config.toml
experts_per_token = 1
d_shared_expert = 320
moe_layers = [0, 1, 2, 3, 4, 5, 6, 7, 8, 9, 10, 11, 12, 13]
lr_router = 0.000228
max_grad_norm = 1.0
batch_tokens = 65536
max_seq_len = 512
Below are experts of layer 9 (counted from 0) of a mixture-of-experts language model. Rows are named router (the router's row for the expert), down (a neuron's output weights, with its number) and show model dimensions 192-255. Each number is 500 + 40 x the weight over its row's rms, rounded and kept within 0 to 999. Numbers have three digits each.
Before each expert's rows: a language model's description of what the expert responds to. This comes from a sample of Wikipedia text that the model never trained on.

# expert 8
Frequent function words and plurals in running prose, especially census and demographic text, such as it, more, also, people, couples, %.
router:446512542459466543553478541523521539451498563453540510502507509555505568547475531504428488484559491496594503539464496505463559542524456487512452463535556483492529467463539544512489498572409489
down0:457536577436516504458476525478486517559500559474553545499508581520527431497397503576528495531421442520489526458567433538443507533529495526547433474495545563566495456466526418542517463556492535
down1:495529564499464508552472467462548521471506490474523473548485510446544519499495500473512493491469626531537553525536450502533423504501449519542509475553417440538489457465499491467435461412535433
down2:455497508508539510537480459552472421502560536459488409493507450515457445580514480506487499492531460541442517460470527549547481444443557589565526419544569450492515554479414588457463452489536549
down3:485525607571480526519499485540451549468513499530464542487508504523479526525457491435453402508553526484492488437519458499496431512574464560491462472481503509514537469516511470407478518529579502
down4:476463463451486500528478453454502524536566504522545588456532519477518513476422551555521497608483478489477542525522518450567459452519439510529514496477472526537519508471506498465471528519523454
down5:503491487519552458460502513525539540534564479470505493447509482473530494505523456534512544478542450508565537489447527473437434478489526488461480516524542534509527492477536410531495557490504494
down6:508426452471517521516475540516429465516475512486524521393407480509461552475470423441449514529475554476493462505437480504483463482500531549492463514505534464507599580485500549507536570482495561
down7:528489474506517500481526586579479552525479542530458480545452468549498468407457454475503526501502519480532523415558567524470535540488505513497489552480497449463513528469521464483465445456517480
down8:391478467487440556476511435506503537479510454445442482489509558471562540523530538552516500501486483441491499424538506500412528425511473492394531444574531507451542468515496460452470435496507515
down9:459492501497488522497473510563481556485531488604506490526484473524472470464468530544513435471444450505533501475501503453547501479416504454513527469597494554451508549500523456483515416525506416
down10:552548472412598482463535564540585547574532541575489507500528437510468545555455483513497513468539511545427445555494471412480497519487463510465462536529506525528567470541533573534575569511511479
down11:513471534512537482480421421467454500442508533507454502488482520551603522481507501489484500515457506437480481450463546457477526511487551466443481542430514499483557562488571428449536444491497439
down12:477517472478472544468505446500469499483500458470466461428458483532486483456493527428463513539491501563434531519509510522562516527488554464538534516486476478434542488450432591533521531506487564
down13:531475497556458446525484556504519552487460459467530466481437453554481462476562502497484553578537528493479463490492537421489531509478588437509477567505530515449548561494458476474522523474478471
down14:541528453473486502486482487526506474558471486502530449497541523458487506444528487531459397449558517553447464493433482472477525551491521547519527474558542426450401550479560485449410535481467518
down15:458507537517530498483495556434471444509491451464550542507518480506431497437496488428481531503507549545484507458534521475440380455517453477564437475479539498498489540509498514462503521431504556
down16:531504455462442522450484517539501515473536553481451490509516410465471516483441466497464507525539413476476471437581515447470445446483544438504452485500447520458496465435470526493501503451535507
down17:463475489448461502551443508424526512466529501507434464528525452509481520465537514510525569497536423453507504481516481468557453469528458576499540509507488593536491554485490541491559524493481543
down18:552511514456497447470533492530496405477490503515518513564438478400474489567457477509481520495488537554525443442475474538518570412513562499483563565522492463494514538495452516558503574518586530
down19:473513521488530462427444448488623447549514476514533406517481513526424442464431560480534492464470529456524545568428503570544460454522488550505493518464529495470548518502501596490562464469491484
down20:478503514433618473532507537545506516457525485518548432559526554395481565482484483496457469541492460473562541488422450569472456490486430537568500487585524452471510527533506521488521490489488431
down21:498509528555512509512496457553531515496530540534451435512523535446459536460435466579482511551443456564547564490458518502433512431536463475549527518558472512444526503508552504621553486589485523
down22:526443514542556556404518528514516464488490514484422474475514501499458483507528469537574581512510467475445558502540512467512536484531489523500486496532477561440450467491537488485537416442573524
down23:571538524496485384504550515517508473544490520502542491485490463471562548492522500458441515597468477504469483521474480473469468462505519522531603500510535538466479537606586522421550528506524482
down24:650490459477509532574518530462448449514582432544498516500527469491518390490588478503472542513473399477556481395501433438479502469559588467487490495573438460550494536473474512445437498470508509
down25:461529548479482504514532547474446556518546542567497542456512465556502499533516558412507484450507512525506495594529470501558572473457517539529434505469568482517511535529483539502517492479548441
down26:568555478524510503470528401486457517424547503483499488481506622476501539542492524524471541477537554502489602440517505489480494482478483396551510514430444493448449499540445496553478476504413543
down27:485493549561495525552522544481618504513404535426552495491506543547563538494466531483496513452479490493362399508544435498519447470479494516521493487459468528580558515557497558441519488503560492
down28:478459500482446446465471475538444520496457534497487550507478536510461521530521570538521533555497495469531539542515533489438486532558475431495464542544482527506554488475511461473447545572575482
down29:457574535439412548493524512498487450479435483510546551522516473459502482519489518496559499538502544507435501524458560559472487484519493511420521518486489443542397508455502424516397515465543580
down30:569480495509418557468540434469556529505542469561501620534531497542507474481458554563499424497589503573530473529504488469512481513498466499548470519498507540513578501449520498470493575486569466
down31:534448594472442596507482528493597489524508475528487516546486494521602453464546542484518525553446537413522523540479546534496473520501468416460463471468491540519498532539533519547474462512473463

# expert 10
Articles and possessive determiners starting a noun phrase, often inside song, album and film titles, such as the, his, its, My.
router:409485433530435416504458525481468411498536508519513525461473514457507464502530534490505521553486518477547499507435513516439475391409458537468478445461537460519548550518523472554494474453538482
down0:539546479518487446458426569422481495506588440505512575525517535506521486481438462478518546465495544540512527461492480496516518527487521511457463487491506479486478498488498471499499500555416549
down1:525434477422509525407560529503426492493526410511477499489476510480477491560515471422565510493526471482464451502475542539472499477491515490514507481478505524475546533512527440522486521520524540
down2:442494517482523549446485520516478491507519429535550471454442550570463525476451454523566517430591488560474512478542601490491561524504491391535507511485500569568538535433450541552490456560441559
down3:458503504468457530546543442540544513442538542510532452528468538537550475482467511559550524522480558449448468529541548470504494523532455482398487472506519528498530556486566484494409493384491461
down4:498602489573510511527535486489512464523470535490452540539479441510508516452509462484490532525495522510559559492508468604480465553547500486486502442492504507550518521502494532503544531452525474
down5:461550519561501541514508398512537553472578437464493529536490480504527483480477461563524472478476533502552514411538468459504470538434499463444558532494570511479509494507412584505418462531566541
down6:464531556465520506486541481538487534437430481510464543445518501524486525542508466503474513409433479510522516547516501453525572433492494458482506468453533545441429557530434485458503495505474521
down7:512531466470537525513479407480478527448503453556408546527499523471477499598504516544585502469508494501438485503490533479480459518421439529524485509549472414518515513516500450491516544526480566
down8:543552516465478560457553543512441500510437444521436482471447505498544456522508438513514472393492532513524482509506572515440476510566504552468432569461470477465493462499485476535526455561498581
down9:469444561436507479483478467409421462490522506434445534498500480575477527493544464560466442559560429453461513431481528530502511549558519460518534484440558572486404533512497463517567452500466500
down10:455523485569544440548494501503536484512474472476479499498542510499454481599539524487522562470484480533503610547529449482491464469528477533457483524511549543502513556423486488516567450526549496
down11:596453453463418476517502519535522474441477526486566491557539523521510549525524500524483462508526493431572488479493493466530551549555433478472435505479447462429469558508470456487461532416536578
down12:493480465470525435454479451501438547451464538444493518557538473508459550477524570567571505494482499458504515484541490460454479480512528531495449461496520511605496490453492510510526483563546509
down13:466497575530501522559486516498517536524534452507576484569479531534439492504475525470557487539577508468530479398411414500503471537555500495431464488555484506530517485457466446489432545494469482
down14:450503488428485431473453400553486469459469497469525471529495568515490530504527542486457511517452483476476461442485479492480524473451544467518472462530489570514541534514448525530457472451540515
down15:587439611541462541482501590484527568494512555534479543495518487507541459511479464455487521446591532461510467485481565480500474509476463502489522509520482496584548486491479562485492504491458478
down16:545487492493513496469560511408484504435575475540489473518474514503520421537469430517478586500556515461433580534521523471443505522535553498475501390496491501499469497475557451490482439496524524
down17:534448418443523436510470539500522468524468490487514539496504530522513459432456520485524517516486589557448510424462528582522465432445487475415490567512437528576516518453498549479505509493440497
down18:501496456513503532457519581568500578571464493514541454526516507430516527465472554490516555508485530521454516524504390555490516510482488484468595556537450552455480488551527590499465464474428483
down19:507513469501563473428451528524531524476508483524426548519483483551483477454473445461462510556536516506535512495500455554497472570532499525525530444452483424479555519466500468516517457479523552
down20:513446506550523538492477532515466556490532515427480489565468508591494490504528465452534547490554461592527394472556510429500430482536535479468554472473454596494503486560451499475494492520483515
down21:592505468461451475493515541482455471550524485490488454503497475541475444508555447523473549498472511483528410485478529515492512488500503475498507522482430473430499464461556496537480521487495506
down22:564514424494463447525530507543418489504440471541527530498465521522524493508462548515450502467503466440512512490425514507505532502517522494561535461455529506580530537502412419517548409452481542
down23:501569464529515462534519475504483491534486476518439544507531516473576465535453510466515588453490470477431511486489459477555407556489499517539485550531506545514548453500507454595426452535568523
down24:492484487493522486564506560571504448470487452509496470486547526526473610566490488480495454502468521532541520513490509517542474518486433519471477402505498436535530503509521475567498513431490432
down25:494533488534482482594456560501444458523591514484494507494511457544421526457469567419543522480468445482481531497511484450578554507478572565440475475504474473574591520528563523397459543535466502
down26:545472460491479509452519498521435491495462426466464510455562473503449476486401487596493431493484498593496564549508465475538455518459460536450427545557525532523473521560543497523543509497502504
down27:477475458464449515566492457454477520528502492483547563499517509439476523539453579585484535517531539422525474489494488441537474535475412525465503483474486545519460465483476515524481402431533477
down28:500505514568529515491514587510479539487466503499597474576553562477490428529525511452445535461503546537449521543510487525514411435505434507492441440448495430459572538546444401514496487501568505
down29:462517470556468533429572537508498504508455518476481460537435485470504542474501487481517541489536513492565501511455515505501559493519463549534492513531464485406510429510478469492556514484517507
down30:505447498530506455505507485508471421508534477494531493472520496444469548522506474508496467460469485515409407477500508497464543466417542506530600513499596531530524520384580448485491523451500484
down31:534552496532469482462587478585532495531516496505518531535509512521526585459520585424554563544523540537526472571489431523591468513547512447431501435489472460526498487532517539522521552509484459

# expert 12
Adjective endings and words in proper names of places and institutions, such as Statistic-al, Historic, local, United Kingdom, World War.
router:524518544536479572538535479521470540508499469453493427526523453529520476512544492536472467448554515475479469487553517467453546490474559580519536466484498527535526503480490402580532469447478517
down0:463547458440505482471500552487542528484516526524447543428510502485494525511648532453432427488497477509514575501551452519549456518497465500519477503502493464583437502422584495446474441505504498
down1:560502531514457558464525534454500403507493527518484556575504465549529506518459504460560486405509566506488459530553469530547488560580502552476437573577471429493497543506392476521534439465456503
down2:540527567485501530504486492471481492551492512473530495503493524528487516545509510532439474482468446560473547560519401554526464554507525476532537503429464485487546474531511487448480529483524493
down3:518531484495512503525440489475463473489502564456491434551442516487504513513485531416478467421484476501475466503523526526504520510419578493492438526569467471460463466442481432477497501457479519
down4:496544525516534530505485378503531551445582536484481488487516483514500499574539432485485513540554455511455567457512548493474478538550520465474511485507527568512564521514485553482515515567486559
down5:504481455521503470561480551433472488518492486534500445485439480488487525500503463487470438523457520409511575482500515473511441518507532446540637425511546508505502426415564519490466534470477599
down6:483511502486541525543477394535468535442533479547465519524503559470529516520539483549481530542554546501556505518577483527514544456549561573519494549513483518492550468484490547562529459440509507
down7:509519508497494467455540535551577503450531409485457504489593463510494476477484456516472548495527569552505538485491446527531513537468499488488477552437454552491420489500534490549455549491552447
down8:455479469470479447511488508490500494521470571440503536539519540460549529452448508508456424487536438512504495475468463463502512503488489516523491491487533509512464471501512580521433496479615372
down9:514457507427473534489503515510478420530467459470462516524499502511449494486445538518452482505420524486545483387579490560496515509482542492468530573528476573453583544568548515472524524519517475
down10:548594508507455518495518541489485528530492485520494470461441564501482554569483459459440492526499442546494484467480466501552525553494471538537491528509530468574440460488551490585531434497493496
down11:526473580485474468484482484491466471428511499437451544516539417556586529477502513501505592460473476537579454480479523479458549451514440472492564464517535413480490468556529448463539489454481444
down12:518455564507541471457483563493489487490497472571470523572541528487484508522488526489533530433457572555463448473468516524407428525548490516555518524442525466516510489502469486456485482499473439
down13:531418460549476522541522421467448524457451478504545469565519542517444442515476518475507529507526460444496524466552515571507499499498472514467517471525511511580500481467463525507464479598461464
down14:489503545511472489503454507522485484515414514410544455458536442535461530525514473544522443489505449489567539473452505583496456489526528468486525445555507561506511417547566485485465481502538487
down15:517527497546471555576442531538550477536458473479447538508419436511439556503466441520503491510412506548510448543508507502547573500482537570483531500490551526539588507525487469487534562462447521
down16:440483505472485472477622558474500539512486501431469455494510540494497455489427522524584481433492616495572461466507510483459516423462533489448478529521492504511531547526495469405578534533501528
down17:477424523520555445517471492452551520519500501497530503504483500507463454532499404539453518574469454459450544541471447561495508537494482462458594485488466576538493524456537408539555483506582508
down18:488469473517501529500496484473532463524564478536538472448482484478560512527516451536471474487614497447520547511488549566489531509566489492408473427526416556506464514532459516525507545447466529
down19:497499482467534481506480553468545415511452444533445594605510526455475489572470465543517455491450521508432426467517504506485472512514542537601565555592536474449531464491507466459520549544459493
down20:591417503551459532489482513499476464563539465517399527491480529442477505468505545541503549505572481491428475509511521496437483465504525515542439550490450499525558508536560490515477586462425453
down21:468438470523506495544525489504493507602400526405463473513486469522437457464516467515504486495457465534468521515460514500497511473588466507477564509503451463471575535521501548500488541540584463
down22:531469536511434497503552490483487559468495506515499526513538547481479545553495529542443541542486526482579509519511482490463498484503511522476509532504499523477469470504473454549503539428505505
down23:542547520416513496515461486506482533559510509547502563551486501514446547472534477452536530505436487543557470470527508483523477546467537528529436520544553502547471404513449435553501543492549481
down24:556536555444525405485554484513564510500542485530457507551484490434509520557523480500507542479460500541503465460445461545491485492515457481470550541536497510457493522580446498462572575440522465
down25:582542461528459520492538428482472461417512420486511529538555480482520536479439461524541535472481462458591541497507445508482471535559554461519471534507470577486473468559485510559475449557515541
down26:594542535487410508508436543507564543500516536554564476536486471549530468512532432464533568495587514526527523469479474467499466476512620505471518572508497506407481489552482503561592511495516456
down27:495591468502472575511485538528478475505462583461473551556448540500471528439563479581483474529522511489516504531513459532463494558509523493560513450609517530483467519539502428528538492482515569
down28:530418419537504507431529474463456502491468523467463504494552470533487547508485554532536503494493481508516505472492417527489456468449496456529532478569569453507531480450453467528552468522517513
down29:527514549497527485496592482528506542444491480442493523531462528456476425468531484512487499476522512561615541440528455479509537466527517541457486459501473582495420553561498466570517436413530549
down30:548453488493525491441528504446422545445543550544485493559451447515472546445482458517441500513487423467476513455525471481453451540493524532501441497508482484487527524512459471548551576434546524
down31:518469476510495548490540513496536480512479484462509546495458410509517459497498529500484449472441445479478469441548551532508490497495485533515543517503507478567520537511463494427453522467513517

# expert 13
Nouns in sports, competitions and awards, often after "the" or a year, such as League, Cup, Award, All-Star, Championships.
router:459478467523457570469455453477534478577520466550526500501444456533509528508436503442510515470450475447462513521545498517509542572532567501511387525460548466488515450489506472544489542493506506
down0:557473481552516481461491573523479465477492494579522424552464507536505469506502517538474504481520500527501526447529475493412489437518520433462422492549528489470477523503471540541458512506539529
down1:541464507441491455475483523460495487461557488513501487524490453504501446533521435649548462464451577492553499485537512526393460517472450470504507511498500504488489521443553546479447527500451563
down2:496495512489428462481446524458428483489497548461544440447502550512456520512488510575529494516444488535529547498515495490576507526547491478442460491585491397508523523481550511513511461487546511
down3:440406568461523494470462490468525506507481488479500473476541417507437511505505479517571522489467464498469494483504435533579592545557550501468542457552515489500546546512522459470604464521449480
down4:505530500541584505453550482509526518508515545494528406505592472581433556464462505471506452523512470523464537514498464504601536584494563504597500490514503538477490536556500486461545481446468520
down5:521467547536483512555489423447468537498515472443480404437477451535512521481537415482481460462617525466493536484420539569506498496445509504439465513549492395471494548490489552523546486503467492
down6:482479511455494452522525494523461459470523480568562485498472461429512466526470559560486489582526506533537482517485482510526512462498582466521520393470488498494503527525546420527542458581454474
down7:559516531483487520529492524513504565525535544495499507566426451467495542430490487468468558595466454510479487498499484511547438500493434486530507522501490452511417509404485397569529506512529474
down8:570422521583555512440490528552549571478488537463528533544479502370448528501510452556540514483542525509476563530498471605559469509472488477440494539469508543465477449525480444521512495446533499
down9:487417445429529447549556506546445497495554476488471537459537518540467484576452490526426501495425447464494557568506473525484554503501487494522479550487488518488497459473479534503543517507556570
down10:493606525475489464554549475472444427478491466524554489513537513506542565508496528538525540578379482528523504450459522452542460489441488500471535550509431460479518450567485495469561521461469505
down11:532481445517539444513534442490550491521510428524535502476489500463555463605472510423491541459465465540433448521525468518486454536519462482519480467505550529459551519501509531565514414513492448
down12:512500492420483464513492504484490486541488494588565609546537522437447462520523604475457480484527542504565511516570558583492451508496481525538469484443518495540502521469470521477503516618510489
down13:535428482544512464466500562540481548452537472563508511470525504517495483532511492475511543440527520532538576465475484454443465538473441479486461520527471542517546505520476472493516496553501464
down14:551543522500451532493526523420497524483445493466522504483425523421538473445480547451529516555511462525525445521440536535566503433516571554508517478527503466503551509453520489511518534486524435
down15:555547574501478521453420458490509430484437537460409473582506494479521476549545467529505452475550590546528576466461484535466475358450464506503478487565478547504499468524420565524502540407515456
down16:596460510553553542483531497542511551495485458557497522553487496529416514551475474527563414426501525508571496430564436539470525508481477533518498532532479518533465540504482425555515567389512508
down17:470494549488516486483548475496561451501446505508523450479415437481481488497433531411447549561623513520526491586502496541480442520461482449542515507525480473522517511575513542504539490510519464
down18:540468551436497483493538508483429365488526483475543522506494539518474528429555539460493562461484493563494516461548519506402492407540431544562456524542479497505501490500459565495546546469493485
down19:482492449424503487494493492506493512525469524445508507445519475489533504491489476495490418387510503469509508486497511438522506420514479448537525503455489527529471541477456495556508488541525493
down20:519518471484439483461591544518490457508569516503510510490561515469496459469501495456532550488451492527481518463511471471463478498476436511506427483519512480492502487506483525537562535542479528
down21:515474472512532552497479520577456491562455504440565539478578445526466485526474476483524500524480502532415579515528511514444497484508526519525473562536451477442419505457577521435509539475545518
down22:505399452515519520453488543493537529540514513478549469506458542513538469461512477531469513528575508476561492524488553529558495511499550574485526484513403508429447556480513535451510498486487514
down23:566484499573511432477539495520519569556525546460505511469559498579509443382462526478614471479513478491479402560493513521498536496438531527477509511480573554539514491510521415470511522495529448
down24:560475428477516551509543514553431565550508505432531592499482511507563451471453481516515481460464440433542487456456552465529471522516467433524549478552431535451481532493450432510484505490507550
down25:521459459522470503504447493449488511579486478545545502549468491507495603475470439504493584508478429526511513509502543493470514554503552465553506518459465547480525472558528507550537590465448529
down26:480519496526499529515486488487479518523399471462612400493470510499501462438548461474508512526446480502535486524475477493499435492469382537525454475447516478488496480462521413586466482465483544
down27:504517506543482519518477552531512494498468547566452506497458472517539485480455479510446576503470565518409497577549524468525528492565480556502422504511458451544500471502542490447469474472523556
down28:552514468535446515485484509476543498554520523509515473498438592564554503459501488478537507520483463489509574518501466513451512431498449449558498529494554565515484512494482447475513583586465583
down29:487532470457535527520523496464486528479482494513476529450487543522483551544474473427454475531482502493450510512450410370458508498442444499541492543498448423506509488444511498454571485472534457
down30:486523543455463549557527511507446466570508476474501496506578496516556483491541473386442497497523455440536472531475569502438496558578559464549464502463473509506491479463530540508549564447482487
down31:521513511517501537575508578511545534464452528539434546555526474498532461509458491504550447450471413485502463422501518543482483488552473512531513503534490565538494456496516458476525481515515511

# expert 1
Prepositions and linking words like in, to, of, on, after, during, mostly after verbs or nouns and before an article.
router:484486469513561492519582476536517500507416503486508545472531501469534462438477479478472484506523494529550506507521510480492408556479456466488535449516477488538532504476492601480504524592432503
down0:473482456477467490474558386387543487457470588493421606480526498581461484539588516484547555470517534501483491525485515471471500512525491554537465534544491537506437543548489402525458465542553487
down1:483452488493527480505579575486468456542410516468507425488560451496485467471516576556445544465539485484452463386538494501426514490455457488479514519469478479503599490492434482534494465583510521
down2:503467499525490553544539502521480491454519506496516537499492493574573464556517426497537471508408559523471561479517458516505539478502505468499523505442541453439502430521500466515574504524524481
down3:502474525540515533465541460495446492475488487480499559500474452458538455534567553576521533515488533481452519502502449470510535525389548502514572504519535627459466435502491504518524460484520539
down4:436489516531387597547521477542468552481470540432543498565493481450512492532510531551522497464551472469549506444481496483495509596501484514504469527555499599438572496468584529437466513560551514
down5:545497477538520451494517510498524500474468531503499522523476492477573459486526512464423492461568386537480525487437438566467482501507530507582524467515560497534495507529481488479501544495499542
down6:496565555533479527473553464498561413495528514538428473568549515488497545505525562532559530413454492511526545483421516569501545445486444515602523540533524535484525504514464481521482404430506447
down7:392474565542498497493608568423561476497519489550486487503531519501476488512507431436479544411472523528434422445492508482515478531538502521520530489474473451565523498484485527529534518446523507
down8:520465497460519497504580570533568488472560490534474478499468537516500536511536517525534436471464533528514483495527580466471462500488516505513475516581456509468556463521496585510436526516467476
down9:490469496485482502497492533551460425499473436548497477457465481477553504457448465507425474524508514380494540520480544505478471468498488499460553460464421492505498504503545602480502480487451441
down10:480508441540495439545484419552451507474556540464527507495527447505509475476402469514518540509558432531475541565600552530541505489474483553544560482525552529561451576512476465496528509441524500
down11:526468443509446550428425590483511465527502490449463551507576485430524437492451470471458471417574500469533532539471511476496487533554453472504513449477518467552506507479413554485484523530488507
down12:484526539490581444558502534478484469483471405453560505494422509428441521541459477515496474475479516503562490505548504490500538481526513546540461508567536449469464462454435444460510456523460513
down13:550477431573428504519457475537539550460472543520516501560503527525488520547507522500435483478473507472505454503455522503551527455437546544542511563542516538433494489551568502422565510499466518
down14:471438484454512518542516522501495515465507505490474437515494460458504499455473447513553462471485496521513484562475516568477534525489545492543464422512533493564478515515554475500478522517489484
down15:514515423560506525429472485492509481495487504478523469494538594496528464461415531518530504470415541493499467540459505495478548479493520528447554452570515525559460491518503518530446514450460558
down16:522435495415505512478477506467460482481478496494456450449528509539523502453448505483536536540495506537547505524520551495526616480526480493517473588524456484543438466566528490453513485519438462
down17:516507566468531548473455423436482482498502469557502558532483439530506448500497503506497500517475470466477503498511578501472446512546525462532518476415502562497473464498522467542486413522526445
down18:469452502484549496518536560506450462548450459446472467559557507517534549512497527490531480564488466523425435572481510521549506429525476501548460445449502367483480492398528411531481526559493461
down19:495552523499453518511454459480494497472572509531547571539460490518609546493417466484508535521491546507525493522538507577577544569581534528509528499397458441480504457544535542507553444525494468
down20:544528525506491517497483455489489459439482544519480473488440552434524534522502545525425471513446537558492460537535552488550485540523540467550551451493486512565446481483531526597511479429498515
down21:517542451426475509462525495470489490503497581551580506484495496512443467566534470519494484509481500482608430531531502440477515473469522612537505525547532468454465469476531529451500528490498469
down22:582466487520486530555505569474502456444512447519481495519590545512464463501512504535476515473429542549528504523523472472410458513556518448504574474485479471524431535534478529529478553518541533
down23:488551510519497455525464445498488507499491485471472567505421461545501506541551573556533470557550549513477439537540451513538528512460532517544502456478521489494534496564571505496537433506516486
down24:521511514463492489512483464495503536508451551484548532472527465472497541491512631484502481463435428497485550447507552498545486510604505472432450544565356533521459485520493482552487591520499501
down25:485498532440405501493479499429533473545477535491418516524506460517520579522457516598504499517511450420493510558507521547567471520498504499572556503543502517506549538480492516510503572507521535
down26:531453478474510517469466528556548407502534425500500441508596502453449536480439477504530515505512515504534536416487462466469481495550385512477471519456499554521517468508487499476476482469544569
down27:464491482461585487495491521493465434577495551541500426409448398457457496473511423501524433441446512496490514515544552495587476452475500523452536500551535570500509492495517547514476442404491524
down28:453512414490521527550495494501512431475533506501476503540560475428499522507429520564535493444490463532450537525505509489534494551601450475550476463535524486541467488448496582474450419487447498
down29:494479521504416526423511424540483495449452482494474490531511497451511507568514482523538522581441484522457458486547473457554486519437445579466410530478409510476540546483511548477538476489453517
down30:513505466498536483491519503529410486536436483538474545475493490494491453442486534522594516548484542463485531493449590537459514457463499577475473543507510431577516452515446474419484546447514487
down31:497530417514495496469568499534506540471454487462503555493535460431527534548481501416531485461446498596452437525503485568468495492518551550395449503455435532550534536514450487466510565502463430

# expert 14
First names and initials starting a person's name, often in sports tables and credit lists, such as William, Robert, Andrew, H. G.
router:549485590454589432457456519451452495492507505463488538526529493513500510465471482515441469559469435455456499479503550509577466483544519510449529487505461480560493512556519516416498534389498499
down0:582534491550505488465477507556463469587472454494512467527489488499541492413531528524444550466501571545538486485502563549509486511530497555381541536494540510473537503489512537568431508522447457
down1:579472458520574489547444513494464471485506487503480525590491467547439483457575569489472532547521522517503507500515446514456456533487555475523544479439537551531515495495526436473568499483524482
down2:491455593526531527492521497514557513486516444480550486597486493484572399538440412487500572431513499457528524494445427491502523460559522562430505487455479530441485583458504437508552506533450574
down3:559536478475464471508514500470465529552500534501481383497533498529474496533499473550423463491562444499511447431500502487435513592518485492572445519406570525482538470547463529514468462523461548
down4:485524421512531501465489492481443488454556516481553482535513604414511474584505474429423508507451455460514474503502538443472539534509526531405496472518485485464491582494466529512445439491534452
down5:523558550453449495497559483632494550533447479468500430525480426496504523520460508520479500570507554492509469479524515443569585480587538410506534483539557472540497499552522487490540466511551465
down6:441565454525533511527512467460470478536477387458514438435493451521456563559554534528551538492540529420652487515496470523438574524587527543482517486469520501453574493483484537465590530478450549
down7:476517479477571525545505505566490568513508514459460528491483530500500513514516480471546491535497548472536498525448382539531479504551557507568492546457479492472584489455523526504575480544457520
down8:514522487469465499510498488519457434551467486442463471517453512540511470456430443415473513552535587538567444535489474510553499514460397537380505563501527551515494508546452452534531478514434521
down9:467504493474461497535510483501434458584526478448556503583540505565513458495491475505559474512438486527546423460479503490568523533455417544512525484438500449491460524517521542500422493524507469
down10:450546460542499575515479523407514478543550466455537592422443560501515531498426510535521466398533535457467473444509519473480584451475465496493566497431443474506533554487464521476503529443509431
down11:461448474536475437459429503501487480559495449457457480484498508534488530484486507508555495417504498507498490463521502456486496534531507546514534501481525483506544550512468495507468459514426458
down12:469474501599486533490525486551536506541504472461486469514499508484493587579517505482549479476478501535516494517485488497489509576503566528516550500478522482538563497474544496472544447467558559
down13:525521544491605505443433452479546511509554505528536530475545459481520503485574458475533481605484437513481536517488597533488539502548405529507498475452495478588539501502507546452433524458482508
down14:506619450430515532481532419470523524502536518477541532522518485512522547524507441501410496476529445517441498519513558495466516507507412537495512568449498525467531564527499493479455534489496526
down15:453494506544526405507492457552587526524442502495558530530534416490473541513623562491474512463526603526429509516454493415509439448475546485471455531532533538447471521524424425542438544455557499
down16:558517476488516554494475532518525482511488473505501464522567505510501461531490531549482468535497481523489486486529583462371473510556510550512489504525458466441523490481525493455492508551564542
down17:503481502561484457430468490503508527483438496533466497515492508512451483440504578542455475446490521435596615518547494567537536488507436536545490583508529433555384532440474464520512538508474518
down18:473525480493582471505527555487500513425514474528555502497526472465481455515477459518439522530480472502545458482526451507507549542430483459480483472458575446507491449515487475498521487513534528
down19:505562541421546463509449521481503568445454569458490553560467429527474496535531463501498485495464416507515506525487486440536461482551506458477464506578581500459584515486495530466441478503450535
down20:491442463491466534481473499529589572471510576434484574468454544520512502476499548455447507527454481509491383521503490471509462498506486491589555486515508568437486520553435502481458496507513463
down21:466478431464579449502535527453455401480540441454494545517522534530593565479518485478532503485488516452498467471456499467485482478497509484470549517571408517469545527596501522543423508564536518
down22:514508453536514524490534467535447515531494512501520423455505475519489443533473534486439520410481511452494469495552412568512574453480550448404526480437496454482497546493518526518515459452559558
down23:478456479553575491540526557498409520486451544463491487520503510573489570504584436507408510390541518595484469468486500501448465522482519471502485580464487514503499538489484456493593521508463551
down24:508518520490464518560453566479490544546523503512555463541497483448471478547492514572427516508487499534505537478460494572511524545530557556507515532555473513499449460538545525546475517409459467
down25:498433511457525468503548517472515462531457526448558421436493481520491459474494472488520517467597520441533576466479587432532499429536481534556539565522504511457474526598430469494466463502481484
down26:442502466478563421582518563557576437486549444504478499474519481553569548529536462507440528505453526556539490545465477544479503465480536490510474495480542495521556512438521499479540495477423512
down27:497523469494496597571504504478488528509502490539549450555484474442486479487504446518512462417544579584475527465479489552514455501528483461494466495462524482467522454473499577512486550472438546
down28:518457502510449479462550571517516499517529460518419469504515386505449609451504534497491443502503561503515464468500514521473533496471517492470504527474441535504519495459449449558486539430492497
down29:507534443461429519460432521501525425515546500489468560548535502515497498460459503492572484484500527489568537559490533498474489485492490432516548499501485479481427462380514501524504478548513475
down30:523456538513527465486542503527512515478493493470459385459444431540485510474490463547537435461479498429472497528485426517476468462507481532514515527471491457527510525493463503486464494546507532
down31:474539600522473519421482469518539547502490471468527463526509501435494539487494500467455575508446440535522516506560502523503481524581517481524523442489515451465479535517538494443568510441489486